Weights of a small mixture-of-experts language model, trained from scratch on English Wikipedia.
Experts: 128 experts in each of 7 layers, 96 GELU neurons an expert, 4 picks a token, a softmax router.
Below are experts of layer 2 (counted from 0) of a mixture-of-experts language model. Rows are named router (the router's row for the expert), up (a neuron's input weights, with its number), down (a neuron's output weights, with its number) and show model dimensions 0-159. Each number is 50 + 12 x the weight over its row's rms, rounded and kept within 0 to 99.
After each expert's rows: "comes after" lists some tokens at least twice as common just before its tokens as in all text. This comes from a sample of Wikipedia text that the model never trained on. Tokens count by the router's weight.

# expert 81
router:52 54 47 63 27 76 47 36 51 61 41 57 61 44 34 53 38 54 33 54 39 48 47 44 46 71 46 57 62 71 59 51 61 51 61 56 75 58 47 62 47 31 40 64 39 38 28 39 61 57 42 40 61 61 73 63 41 56 47 44 44 49 25 52 54 51 36 50 57 53 46 49 64 49 32 50 54 64 70 65 47 43 73 53 47 69 53 63 71 69 67 50 58 51 27 68 60 34 70 29 55 56 50 34 51 56 63 32 53 49 39 36 37 62 57 48 71 60 49 27 47 52 42 72 40 51 33 36 45 39 44 34 53 39 55 42 61 60 50 74 58 41 56 44 61 55 54 53 56 42 35 81 52 40 69 50 48 74 42 48
up1:42 43 53 30 76 55 44 35 62 58 46 44 63 58 53 49 58 58 40 30 36 65 32 52 51 66 62 45 45 29 45 58 52 47 44 57 58 37 52 70 55 54 28 63 62 61 64 56 68 68 41 53 42 50 68 47 63 48 51 40 51 49 56 45 56 28 55 49 47 35 49 51 51 23 40 40 41 48 29 40 41 69 39 60 30 48 48 69 27 47 39 33 47 62 50 63 51 62 59 46 65 47 54 50 51 48 61 67 47 69 61 46 71 46 66 54 80 43 60 56 46 52 37 73 70 42 27 33 38 49 63 54 58 43 35 56 31 41 38 52 53 60 40 49 35 51 39 35 59 72 41 33 60 49 46 28 55 14 44 45
down1:58 67 46 52 48 63 44 40 60 67 56 38 53 49 36 58 64 46 19 36 65 41 68 39 63 56 66 47 50 50 44 51 68 47 45 49 54 43 53 35 36 29 34 54 48 70 43 44 44 24 58 51 61 45 40 58 48 32 57 42 42 46 47 41 41 30 58 48 36 48 31 44 49 40 68 56 47 45 44 57 60 55 65 42 32 49 41 55 76 44 54 58 36 63 52 54 55 52 81 30 48 39 42 72 48 76 55 37 51 59 41 55 52 61 65 48 74 25 36 38 55 39 35 61 34 54 27 57 45 41 58 30 61 52 43 57 51 50 51 23 65 25 52 67 57 57 62 62 52 43 41 42 44 41 43 78 47 68 55 31
comes after: " was", " he", " is", " were", " also", " and"

# expert 127
router:37 29 34 72 26 61 34 53 64 42 44 69 61 27 34 50 39 55 66 52 29 38 66 38 63 49 45 42 62 55 39 44 64 55 53 45 53 38 59 41 53 49 49 61 48 52 46 38 52 55 58 36 34 55 68 53 66 46 34 75 62 37 49 55 50 66 34 28 62 42 26 73 52 29 37 50 70 56 45 53 51 48 62 52 44 52 58 60 34 57 65 40 52 30 42 53 72 60 50 35 41 59 46 71 28 34 37 68 46 45 39 60 56 59 42 48 64 68 46 45 54 52 46 62 66 40 25 36 49 47 46 49 70 48 49 44 49 40 55 52 60 38 58 49 66 67 49 71 49 47 67 58 47 35 69 38 37 71 39 33
up0:34 39 54 58 53 52 32 46 34 56 42 60 45 50 51 36 49 42 57 54 62 47 49 52 68 37 86 66 41 63 38 37 70 22 51 43 29 56 47 42 43 74 47 53 61 45 50 47 63 68 48 52 82 36 56 85 52 56 42 54 55 52 30 43 45 40 34 55 43 47 52 54 42 46 36 35 26 43 48 33 62 39 37 31 51 75 51 31 55 57 51 59 49 66 76 39 70 36 47 51 56 28 30 48 39 44 50 46 40 39 56 43 65 39 41 49 52 39 48 62 32 51 40 50 41 34 40 27 61 55 41 71 57 47 33 49 28 32 59 48 55 61 48 43 29 46 49 61 49 39 38 60 63 53 57 44 51 62 53 44
down0:53 55 42 62 29 41 46 49 40 53 45 51 91 52 17 28 51 49 75 38 26 60 40 44 61 35 60 46 37 42 47 63 44 25 56 52 53 62 53 43 60 63 68 63 62 42 61 56 41 39 71 71 59 66 51 36 73 56 31 57 47 45 53 48 66 49 57 45 74 44 51 55 54 49 54 51 35 52 59 57 71 38 33 54 28 50 53 58 60 35 55 36 51 34 73 56 57 22 52 49 37 44 41 49 55 44 31 71 50 57 48 43 48 45 69 74 36 30 47 55 59 64 51 47 51 45 45 46 44 43 32 42 68 49 56 44 47 54 45 47 19 31 46 33 46 53 58 45 32 41 38 48 52 43 60 57 40 51 54 52
comes after: "1", "2", " ", "–", " (", "/"

# expert 51
router:58 56 41 51 43 45 42 69 53 70 47 43 53 60 26 34 44 51 66 36 46 44 62 39 55 36 58 69 44 51 65 58 51 45 67 35 68 54 62 50 42 35 66 64 58 40 57 43 68 52 62 44 35 37 60 26 68 45 25 54 59 51 47 34 72 48 44 43 36 57 29 52 64 45 36 29 67 65 38 42 41 61 61 40 55 48 63 64 38 51 52 37 69 34 32 63 45 57 49 32 61 63 37 66 46 35 37 51 57 59 58 43 51 52 36 63 60 47 31 65 52 42 64 63 61 43 43 48 53 64 56 66 59 60 50 60 62 74 48 36 43 28 46 76 65 64 60 45 40 64 62 38 57 34 52 30 27 46 34 32
up4:46 51 59 65 58 64 62 55 24 46 74 59 42 50 50 52 73 43 65 67 45 44 50 43 54 55 26 52 29 72 57 54 57 63 59 47 58 42 59 39 73 42 66 64 38 59 46 40 60 38 51 42 44 60 56 35 43 60 58 46 40 49 51 39 45 47 48 42 50 35 51 76 59 47 52 84 72 58 55 42 40 45 65 71 66 46 49 56 49 47 41 27 57 54 44 49 54 62 63 70 53 43 66 27 52 39 44 50 55 32 30 47 60 56 33 68 24 51 58 66 39 39 45 31 54 53 35 65 54 84 47 38 51 49 35 41 43 48 31 46 71 40 55 46 56 40 52 41 37 51 53 50 45 32 75 43 42 43 35 33
down4:47 68 32 30 46 47 45 56 63 38 53 44 58 61 41 48 37 53 55 54 41 43 29 64 41 47 72 50 57 30 43 64 63 57 32 45 37 44 54 57 33 63 38 48 63 62 62 62 59 62 79 46 37 43 31 60 43 63 33 47 72 56 57 54 63 46 52 60 42 57 34 50 34 50 35 52 26 50 36 41 78 70 53 64 55 61 56 53 38 41 61 46 53 42 52 56 36 40 52 52 42 85 24 53 26 39 50 50 50 53 69 32 55 57 60 51 72 56 39 44 63 50 43 64 36 55 51 44 60 53 62 57 48 32 78 61 46 62 62 47 42 36 37 56 44 35 69 53 49 49 31 37 62 53 36 66 51 78 56 49
comes after: "1", "2", "0", "9", "3", "4"

# expert 60
router:40 33 36 75 27 55 34 53 56 40 46 67 59 26 41 47 39 55 67 52 33 39 64 40 63 53 44 38 64 55 41 51 65 53 56 46 52 41 57 41 54 49 52 64 55 48 47 39 48 64 53 35 37 56 71 54 69 45 34 73 64 36 51 59 45 65 33 27 60 47 27 73 50 32 31 46 71 54 45 50 57 43 62 56 38 61 58 60 37 54 67 37 53 39 35 52 69 58 47 37 41 64 47 72 26 34 37 69 49 42 39 57 59 59 47 50 59 70 45 47 60 49 50 62 64 38 31 40 45 47 48 54 69 43 51 47 48 35 60 53 57 44 55 47 71 70 50 67 53 46 65 61 46 39 75 36 43 77 37 35
up5:63 39 75 43 63 52 58 39 50 64 49 33 45 43 56 57 62 58 63 54 51 64 63 55 44 52 52 57 50 57 71 38 58 68 44 53 65 44 35 52 55 37 33 49 55 59 36 58 39 54 51 28 54 41 43 37 54 38 59 33 53 64 37 30 38 52 44 50 51 40 68 46 48 61 27 52 32 41 67 41 34 36 27 52 61 46 41 50 61 29 43 46 37 73 48 56 50 50 72 62 55 33 49 30 61 68 54 44 35 29 57 46 56 55 56 26 60 38 54 47 40 39 57 31 37 67 59 23 49 54 59 56 44 84 65 36 54 38 40 14 61 64 43 68 46 54 60 41 66 53 57 50 58 70 57 63 45 50 69 52
down5:51 35 39 26 63 69 69 40 50 68 60 67 50 45 48 56 75 60 52 50 43 42 73 47 53 46 31 50 59 40 45 65 50 51 65 61 53 49 56 69 42 33 49 36 69 78 66 52 55 56 49 29 52 54 55 20 51 45 66 48 65 84 48 66 46 48 58 42 36 45 41 34 54 60 53 57 59 59 49 35 35 30 43 60 66 22 71 50 27 47 50 56 34 37 43 55 58 58 60 34 40 38 53 66 86 43 49 40 39 33 55 43 40 40 41 50 52 51 40 58 35 51 52 52 61 52 38 34 43 51 40 67 40 51 33 37 50 59 50 29 38 58 39 49 47 31 49 69 43 59 40 46 67 41 52 48 55 52 57 39
comes after: " |", "|", " the", ";", " a", " in"

# expert 33
router:38 32 34 72 26 55 40 51 62 40 43 65 58 26 39 46 37 58 64 50 30 39 59 40 65 55 45 40 64 47 43 52 62 52 53 46 51 35 59 44 55 52 52 65 51 48 50 37 46 58 53 33 37 56 69 56 66 52 35 74 61 37 48 59 47 63 32 31 61 40 25 74 48 34 36 49 71 60 46 45 52 43 66 53 40 57 59 60 33 51 65 36 54 34 43 50 74 57 46 39 41 65 44 72 24 38 39 68 45 45 44 58 57 59 46 47 61 70 45 45 57 54 49 64 64 39 25 37 43 44 42 48 67 44 51 47 50 35 56 49 63 37 56 50 68 71 53 71 49 48 63 59 48 36 71 41 39 76 36 32
up1:47 20 39 52 39 64 53 48 29 38 42 59 35 42 60 52 53 51 57 14 48 31 58 45 54 62 64 47 28 17 42 51 56 38 71 49 68 64 53 69 56 43 40 53 46 41 74 35 32 59 56 72 60 64 55 66 33 61 51 27 55 56 44 48 60 28 56 50 57 51 55 58 56 52 43 45 53 57 35 37 53 36 41 40 60 45 30 46 49 51 50 41 50 66 57 41 60 50 50 33 50 60 63 40 51 48 37 44 41 43 26 48 68 50 55 33 45 65 59 65 50 46 45 22 64 75 45 39 49 44 62 36 54 45 30 38 40 44 33 54 40 41 38 25 40 41 41 39 67 55 41 26 59 46 45 37 44 60 49 53
down1:48 58 59 65 43 49 60 70 57 63 41 42 28 61 55 55 63 67 54 48 53 40 66 16 42 46 61 43 62 44 65 59 56 42 40 63 47 35 69 33 54 70 64 58 65 59 69 59 42 61 45 54 46 57 51 67 57 54 30 47 64 49 62 61 45 54 65 46 49 38 49 39 27 40 48 44 54 58 32 54 35 55 66 48 48 51 24 64 55 51 40 50 58 68 71 69 30 49 45 53 39 61 51 32 66 47 23 76 50 75 66 61 60 47 23 44 58 68 56 34 66 39 34 62 54 46 55 51 48 62 34 56 50 36 45 40 65 55 38 55 70 60 62 61 54 52 56 61 58 56 51 44 45 38 72 69 61 51 43 66
comes after: "1", " |", ".", "2", "9", "8"

# expert 116
router:41 30 37 73 21 54 37 50 59 40 45 69 60 27 38 47 45 60 67 51 32 32 57 43 61 51 46 39 64 52 43 45 63 54 57 49 55 41 63 39 56 50 51 65 56 46 43 31 50 59 54 31 36 56 66 56 66 50 39 76 62 36 47 58 50 64 33 28 61 44 27 75 53 30 38 51 70 53 48 49 54 43 63 53 37 55 65 61 33 53 65 34 55 33 37 51 70 55 47 32 46 65 42 69 28 39 41 70 48 47 46 65 61 61 48 53 60 66 50 48 59 48 47 59 68 40 28 40 47 46 44 46 62 44 52 48 52 37 59 53 61 43 53 48 68 69 49 67 52 43 67 63 44 32 74 38 44 73 39 36
up1:53 53 40 65 38 41 56 59 66 51 45 68 44 80 43 51 63 39 61 59 38 72 31 57 49 65 45 52 41 47 45 40 46 76 47 54 32 68 33 42 29 44 46 60 49 62 51 51 40 52 71 50 38 54 56 55 70 40 74 50 59 40 49 61 70 61 66 47 35 72 67 45 33 64 32 42 37 25 27 58 32 52 45 64 39 54 40 58 48 34 49 49 48 58 56 57 51 46 52 49 73 66 40 39 47 75 69 55 36 58 37 67 58 53 62 51 43 34 43 50 46 60 53 36 57 25 43 52 76 35 44 47 42 57 50 48 58 46 61 40 45 58 58 24 57 60 53 47 26 45 53 43 47 64 44 49 44 76 71 49
down1:58 52 58 40 57 47 45 34 50 40 53 32 70 49 65 74 58 56 41 54 47 49 62 47 57 52 58 20 26 44 45 62 66 76 57 53 43 43 44 57 40 56 56 33 38 55 52 64 73 60 36 60 49 54 31 57 53 51 40 52 34 53 52 32 46 49 73 57 51 40 66 42 58 54 49 40 49 56 65 40 44 61 39 47 69 61 52 33 63 39 60 70 47 61 62 34 57 40 38 63 49 33 43 49 55 50 43 42 32 58 56 27 39 64 47 40 43 45 43 37 59 39 70 43 35 53 54 66 50 53 35 54 49 30 46 33 52 45 56 22 62 33 83 40 63 57 44 37 59 43 39 37 58 15 52 39 40 69 44 74
comes after: " |", " the", " (", ":", "7", "8"

# expert 83
router:44 67 33 52 75 72 39 39 44 40 55 56 55 30 48 52 46 24 50 68 56 49 42 42 65 56 52 52 49 51 67 38 45 32 70 47 57 53 50 38 61 40 48 58 65 47 34 34 70 67 53 44 48 69 52 51 71 56 59 47 31 41 51 29 26 41 34 36 50 34 33 52 51 57 54 54 42 48 53 39 61 65 47 49 42 38 29 54 41 33 38 39 62 61 41 40 63 60 47 55 60 69 52 64 60 34 41 51 54 66 46 38 44 43 65 65 62 49 36 45 59 52 55 62 35 60 75 39 52 68 42 64 64 62 35 53 57 35 59 48 51 72 43 63 66 51 39 31 47 34 67 49 50 37 63 28 16 55 35 67
up1:58 37 50 42 70 82 49 39 62 50 54 41 32 52 08 44 55 72 50 44 48 54 41 65 33 44 66 51 29 38 49 50 46 39 48 45 48 54 50 39 39 52 51 53 59 47 45 16 58 43 58 53 57 46 49 64 50 52 60 67 23 47 40 59 49 56 51 51 38 46 57 19 66 47 60 57 60 48 70 33 49 45 47 53 27 62 45 20 67 59 47 40 48 50 39 41 45 74 49 47 44 52 47 70 34 47 62 47 56 56 50 47 48 72 41 48 54 58 39 31 66 45 59 59 45 53 64 59 44 70 64 47 60 47 49 43 48 53 67 79 43 44 73 46 52 50 60 51 37 62 50 49 23 40 48 27 49 28 55 32
down1:56 64 47 43 27 28 46 43 34 55 46 41 57 51 49 36 55 47 46 56 79 38 44 49 61 53 45 38 47 46 56 69 62 66 63 59 45 70 44 64 59 51 59 36 69 48 57 83 35 60 62 29 44 42 38 56 36 47 31 48 48 54 61 61 43 56 47 45 44 39 56 48 32 65 53 46 45 64 62 55 60 62 79 36 70 51 72 88 61 46 61 44 46 47 44 25 54 38 57 55 60 65 46 56 67 66 37 67 65 66 40 49 49 54 23 62 48 19 67 55 54 34 50 45 49 52 53 56 45 56 41 59 56 33 33 62 45 51 39 35 34 36 44 33 55 43 32 47 64 40 57 46 49 41 50 45 32 59 57 55
comes after: "\n", ".", " |", "==", " =", " =="

# expert 82
router:58 74 45 53 38 71 60 57 45 66 43 53 60 52 63 51 31 61 54 57 76 50 56 47 47 55 45 43 52 39 37 79 68 38 39 31 62 59 44 41 62 74 32 30 48 51 32 34 62 51 36 43 57 54 49 67 49 56 40 46 35 48 48 49 70 43 52 66 47 37 66 28 65 44 38 33 66 42 68 33 44 66 51 58 73 48 41 44 56 58 45 48 61 46 72 50 64 55 55 46 41 56 31 32 36 71 33 53 54 55 40 49 46 47 58 71 45 69 46 52 60 32 64 44 37 36 59 39 46 39 58 40 67 37 43 57 43 59 60 41 47 57 58 45 26 40 69 31 63 61 58 74 40 63 50 31 35 64 44 38
up0:58 72 46 47 24 34 49 27 64 60 37 36 49 53 55 47 52 56 59 51 39 35 52 48 55 30 45 65 35 63 62 34 81 72 56 43 58 61 44 39 53 62 58 48 59 51 63 48 48 44 56 63 39 44 46 53 33 72 35 57 47 69 71 58 47 55 71 31 79 38 51 55 44 67 54 46 74 57 59 74 57 42 51 42 50 46 56 41 57 60 59 70 55 58 58 49 61 30 35 39 35 38 60 46 49 41 62 31 59 34 63 48 33 61 66 73 40 67 65 57 38 40 41 58 63 48 61 60 64 49 40 79 37 54 36 53 34 60 36 48 34 66 58 53 42 53 53 48 55 39 48 51 56 39 70 42 55 55 31 64
down0:49 47 55 28 55 55 55 46 46 29 54 38 61 43 55 48 58 48 53 53 55 48 45 49 48 57 69 45 42 13 73 63 45 26 68 23 58 62 60 50 64 19 45 70 53 49 34 52 62 54 43 56 46 72 59 43 52 32 64 34 58 50 43 41 68 28 62 52 46 41 34 49 48 49 27 67 40 39 55 47 43 46 31 67 45 72 49 51 46 67 58 59 44 50 55 58 62 54 43 67 56 50 31 43 53 53 39 45 65 56 51 25 58 34 43 59 55 26 47 20 49 43 47 63 62 50 39 47 43 23 70 51 53 45 43 50 33 35 30 61 27 56 62 49 49 76 49 39 32 63 46 46 46 49 47 40 46 45 56 49
comes after: "ed", "s", " due", " up", "ing", " moved"

# expert 2
router:41 33 34 75 26 58 35 53 62 41 44 65 62 23 38 48 43 56 67 48 33 38 62 41 65 51 44 39 63 54 41 45 67 49 52 46 50 36 61 43 60 52 56 63 55 51 51 38 49 60 53 29 37 62 73 56 66 45 35 77 62 39 52 60 49 63 33 31 60 46 28 77 49 37 37 52 71 57 42 50 51 43 66 57 40 55 64 65 36 50 66 34 51 33 37 56 66 58 43 28 45 63 47 72 26 37 41 66 45 48 45 61 57 54 46 50 61 70 48 51 60 51 45 61 63 40 29 40 45 45 45 52 64 42 55 47 45 37 59 52 64 40 57 46 69 66 52 68 51 44 62 59 46 37 72 36 44 72 37 37
up1:62 46 46 39 39 55 25 30 47 41 57 29 47 50 70 41 51 54 80 43 52 46 64 41 49 51 48 47 64 60 71 44 41 55 34 63 56 54 68 43 53 51 26 61 53 22 74 46 69 50 35 75 62 72 52 57 50 41 47 54 41 68 44 51 60 54 67 53 57 65 45 45 47 46 28 32 56 39 58 46 64 53 56 68 66 57 43 44 72 37 52 51 73 72 75 61 62 48 38 53 64 45 61 39 66 37 57 52 44 59 44 54 82 40 51 49 56 73 59 50 50 40 64 51 57 43 40 47 44 48 57 46 57 69 59 51 58 56 44 41 42 60 81 59 55 36 55 55 60 53 41 38 32 39 61 54 29 53 37 68
down1:57 63 44 47 43 55 60 36 51 44 61 52 57 50 41 38 47 64 35 55 48 52 56 33 48 42 46 65 38 56 46 29 43 36 62 58 42 64 46 55 75 49 59 54 47 77 15 56 55 45 50 29 46 70 47 20 48 35 61 08 65 45 54 57 50 58 49 56 55 48 60 38 60 46 26 55 34 27 58 46 43 68 53 52 50 27 47 61 48 43 47 64 20 47 40 52 41 42 36 65 37 43 51 31 72 60 35 67 53 45 66 49 52 54 43 65 54 47 32 63 51 37 55 63 36 45 52 55 81 71 56 52 27 52 55 50 58 55 49 20 61 55 36 52 32 45 56 50 59 43 39 55 51 52 44 50 51 68 44 53
comes after: "2", "1", " ", "6", "3", "5"

# expert 111
router:57 51 47 68 39 42 48 63 43 49 53 64 57 34 47 42 28 56 50 44 31 43 50 39 43 62 59 51 61 31 33 57 67 45 56 47 61 56 42 59 59 47 47 76 72 61 53 40 47 49 59 41 51 67 81 59 46 55 43 62 54 39 41 47 37 69 33 43 57 29 35 58 42 38 33 48 60 58 47 49 45 43 75 67 29 54 72 55 38 67 73 36 40 55 51 56 67 60 53 30 33 65 45 56 45 39 37 57 46 37 47 34 32 63 46 42 61 63 56 36 67 61 27 59 57 51 37 24 46 38 45 42 52 48 50 45 34 44 35 38 58 51 33 47 60 58 65 67 53 46 61 69 40 38 75 49 26 64 35 41
up1:42 48 46 44 46 40 54 37 40 46 59 44 41 58 28 46 63 38 35 62 42 36 61 37 64 57 26 41 32 64 54 44 66 61 71 39 43 64 59 50 52 40 40 27 38 55 47 52 45 45 61 54 71 59 58 71 53 38 44 47 57 71 38 65 59 43 51 52 66 65 74 60 61 52 73 53 24 50 54 49 51 53 54 58 47 65 38 44 57 62 33 68 51 55 51 36 44 57 39 50 71 62 51 45 60 46 29 62 48 55 64 29 66 64 42 49 63 32 41 41 30 47 76 55 52 67 73 41 40 49 41 57 40 46 68 52 77 49 38 60 54 33 61 39 63 41 53 65 50 52 44 66 70 73 64 61 65 38 70 48
down1:50 59 35 62 59 36 71 36 66 49 48 54 44 59 47 61 60 36 51 42 58 50 49 60 33 69 32 51 44 30 65 54 43 47 30 29 71 34 61 64 61 51 36 52 56 64 14 66 50 29 43 19 56 47 46 58 61 61 35 37 50 29 50 60 57 57 32 56 61 52 54 44 38 53 55 48 47 59 34 44 61 50 54 56 61 36 48 85 45 57 50 56 43 71 32 53 63 39 47 38 38 49 52 55 46 59 58 45 30 57 51 75 59 53 36 65 53 55 51 60 35 50 49 47 66 45 50 55 53 48 60 41 74 36 53 56 45 55 56 69 42 46 52 43 31 32 76 68 45 42 44 23 74 48 29 47 63 51 47 51
comes after: " and", " he", ",", " was", " He", " to"

# expert 22
router:46 42 47 61 61 53 36 38 35 52 33 42 49 76 59 36 40 50 49 66 51 61 55 50 43 67 35 51 65 40 55 37 62 36 42 38 72 66 38 46 63 32 53 64 45 40 41 46 46 53 61 58 70 52 75 61 28 60 46 53 37 48 23 52 51 56 46 61 42 45 53 55 29 33 56 59 45 40 69 49 63 29 66 46 48 55 33 41 55 58 76 44 22 61 41 41 70 30 50 35 61 58 43 61 49 52 43 37 41 58 55 40 46 59 55 49 59 46 29 32 47 50 34 42 58 66 36 34 43 38 55 36 35 50 62 41 64 63 54 65 61 40 45 69 60 35 53 47 52 38 39 74 78 77 62 40 57 43 61 52
up1:58 50 26 33 28 55 63 40 37 48 57 35 21 66 67 35 34 57 59 56 53 54 54 47 50 68 48 38 44 52 81 52 52 54 26 52 60 52 51 48 55 31 62 58 47 25 39 31 61 37 33 55 46 49 56 50 50 48 47 56 29 66 52 46 47 54 40 49 31 66 68 45 64 48 22 69 44 43 61 39 57 55 45 53 63 53 63 44 80 51 51 43 27 62 48 54 58 46 57 46 44 55 54 44 65 66 53 30 25 41 48 66 51 38 45 63 57 46 50 41 58 57 62 46 37 59 75 38 29 25 48 50 35 34 58 63 46 64 32 45 57 43 60 49 50 57 26 43 48 51 37 45 57 49 39 71 33 55 41 66
down1:31 41 60 47 10 52 63 43 52 46 49 63 38 44 48 52 47 50 41 50 51 61 57 71 62 53 54 55 52 63 55 61 36 32 54 46 10 35 36 43 54 71 70 57 54 33 60 38 46 60 56 50 39 66 38 69 50 52 33 58 60 40 72 59 73 31 23 45 60 60 53 61 54 35 79 38 51 67 57 47 49 61 60 55 35 55 45 48 31 54 58 41 42 46 62 54 52 48 39 59 51 60 49 75 37 51 47 55 40 47 62 38 57 43 62 31 62 67 29 40 70 60 54 66 47 54 52 60 27 61 49 51 42 33 59 33 55 38 63 39 67 62 41 55 43 50 55 63 31 32 67 51 53 45 47 57 45 39 42 63
comes after: " to", " was", " a", " the", " and", " is"

# expert 76
router:45 70 57 58 41 64 51 65 62 41 62 65 54 34 39 59 49 29 62 68 45 64 39 78 51 54 39 56 53 68 57 46 48 50 39 61 67 57 60 51 26 71 62 59 56 51 31 41 57 60 28 41 46 73 33 62 55 36 46 29 52 45 65 41 31 58 45 45 45 50 25 53 70 53 64 40 38 36 66 42 61 36 53 38 50 43 54 51 47 46 47 54 57 28 40 53 51 58 34 44 56 44 54 64 49 31 37 62 48 62 49 63 68 35 56 68 68 55 29 62 67 64 35 45 49 43 44 43 41 51 44 41 59 47 64 68 40 44 41 60 38 41 27 81 66 53 36 47 26 33 47 36 43 38 63 51 51 34 54 64
up1:42 45 58 42 40 50 60 40 59 13 37 52 60 61 63 44 41 52 61 69 62 64 30 56 51 50 68 44 54 52 59 45 50 52 42 41 71 50 35 27 50 66 46 32 48 42 68 45 35 55 52 43 56 67 46 49 62 49 57 41 44 66 40 42 37 43 53 56 52 30 52 40 41 49 43 74 36 59 23 39 65 83 46 27 56 68 53 36 39 54 68 51 51 25 25 36 58 49 63 55 42 71 56 36 60 42 42 57 39 29 43 51 32 51 37 48 46 45 37 80 45 51 63 43 56 36 49 58 51 43 52 41 37 53 28 29 57 53 53 41 21 43 45 52 54 37 40 60 39 26 43 39 51 41 39 50 44 58 60 42
down1:51 68 45 70 50 53 43 50 66 55 61 44 44 50 63 47 55 61 57 33 41 35 33 32 33 70 51 60 71 46 50 70 43 50 55 64 26 29 66 56 34 19 25 57 54 51 49 43 59 50 61 46 59 49 46 50 36 54 49 50 62 36 63 57 71 57 77 41 67 53 43 76 55 50 76 28 60 52 44 57 47 33 48 31 59 44 37 44 47 71 65 47 47 51 75 43 49 50 37 55 54 44 42 59 46 53 46 76 55 67 49 33 55 56 34 48 62 58 62 50 60 53 43 64 34 37 74 49 70 46 27 60 60 53 32 53 52 64 41 57 46 36 60 48 64 51 60 45 43 74 50 68 39 55 58 57 61 46 36 60
comes after: "\n", "s", " U", " No", " also", "3"

# expert 43
router:47 48 40 59 31 58 29 39 50 29 55 52 37 31 61 41 46 51 46 30 43 45 49 39 53 67 61 56 56 48 52 52 55 50 66 35 41 33 72 29 71 62 66 71 49 42 66 53 41 52 61 36 26 59 59 33 52 46 45 59 36 40 59 58 46 62 34 46 57 60 36 82 52 52 37 45 79 61 60 39 31 41 56 44 49 56 46 48 44 51 75 29 54 60 36 47 58 64 53 45 37 49 58 64 51 33 45 50 44 59 45 68 59 63 34 52 47 48 41 40 45 50 32 56 65 33 41 58 58 48 36 72 61 39 40 20 34 52 65 50 64 43 67 51 68 62 50 51 54 47 41 71 49 40 77 50 46 59 24 59
up3:75 43 55 57 48 51 44 56 44 43 69 67 53 59 67 50 36 54 70 33 52 77 54 53 54 39 51 34 50 58 39 54 47 52 51 51 65 66 48 46 53 81 60 39 52 53 50 49 46 45 68 44 43 65 60 61 52 45 54 59 54 38 67 75 62 41 53 51 36 36 57 52 68 52 28 52 39 38 43 50 56 72 39 56 38 53 39 52 67 43 54 28 75 63 50 41 42 51 70 76 45 55 54 55 51 38 59 75 21 50 48 39 70 38 74 57 48 40 52 39 45 63 62 38 36 54 39 50 44 48 44 58 70 58 50 29 19 48 42 61 52 51 79 64 69 66 69 57 32 59 44 45 49 41 64 48 39 45 39 43
down3:44 63 48 61 35 54 52 34 57 76 46 67 28 54 47 47 62 54 35 56 44 64 35 46 34 52 57 56 58 56 54 38 37 60 67 64 65 50 24 49 58 50 43 56 48 44 46 53 57 51 44 26 47 30 45 47 39 43 63 50 48 53 49 46 43 56 46 62 29 55 34 56 38 38 33 33 60 51 71 40 46 55 45 49 60 42 49 45 45 37 31 42 40 47 53 36 37 28 43 57 29 63 39 48 66 34 38 66 83 43 36 40 30 47 50 54 25 53 72 67 55 52 49 35 33 57 31 25 51 45 31 48 49 49 68 52 25 44 49 63 72 39 51 57 66 73 46 30 69 51 57 56 33 56 54 32 43 34 41 55
comes after: "-", " ", "|", ":", " the", " of"

# expert 23
router:42 28 34 72 35 58 39 54 56 53 50 60 63 22 32 54 38 45 56 54 29 36 50 56 57 49 58 44 63 48 43 43 70 59 49 47 53 41 66 44 57 49 45 72 55 44 48 40 44 61 58 35 31 52 71 54 74 43 43 74 66 32 42 65 43 71 34 26 60 48 29 68 49 33 33 40 65 58 47 52 43 46 61 62 39 65 60 60 35 40 69 36 41 34 33 54 76 53 46 50 49 63 54 58 31 38 35 65 36 61 43 62 50 63 37 50 65 57 55 62 59 49 48 68 62 35 33 45 46 50 51 52 60 47 60 36 45 35 60 56 56 31 55 44 69 70 53 67 57 56 73 58 44 38 58 50 48 61 37 38
up1:57 26 60 34 60 63 58 53 51 36 49 48 52 74 39 61 47 56 44 40 47 62 68 43 52 53 54 57 48 45 26 54 67 50 48 62 55 47 66 61 59 50 61 40 65 48 44 58 33 48 53 84 47 60 59 56 35 52 40 48 40 33 54 41 48 50 40 51 40 44 44 50 39 64 44 28 34 52 52 70 50 34 56 65 68 59 18 60 55 49 42 43 46 33 55 36 45 39 41 80 45 58 55 64 63 64 60 55 76 59 53 46 56 42 48 43 68 29 51 37 60 65 66 49 58 53 52 41 41 48 63 69 52 23 58 43 61 48 37 43 19 67 37 61 36 23 40 41 78 45 43 51 39 61 52 50 52 26 53 60
down1:52 39 42 47 43 60 40 54 41 47 60 48 77 51 42 60 53 64 35 58 85 63 40 52 55 48 62 53 45 48 59 54 43 58 44 39 34 43 30 36 61 64 62 49 60 39 60 29 41 45 43 48 33 55 42 63 27 47 31 64 39 45 44 44 39 31 40 48 34 45 55 43 34 39 42 26 68 41 33 37 62 52 75 58 59 59 46 61 66 72 67 47 57 51 59 48 37 48 66 46 50 62 36 40 52 69 62 38 43 49 50 36 63 55 57 33 69 60 50 47 39 41 52 71 38 23 79 38 63 55 56 35 43 59 36 50 49 66 48 70 69 46 56 61 39 38 65 39 70 57 64 49 55 62 39 48 36 72 59 34
comes after: "s", " |", "–", " (", ":", " –"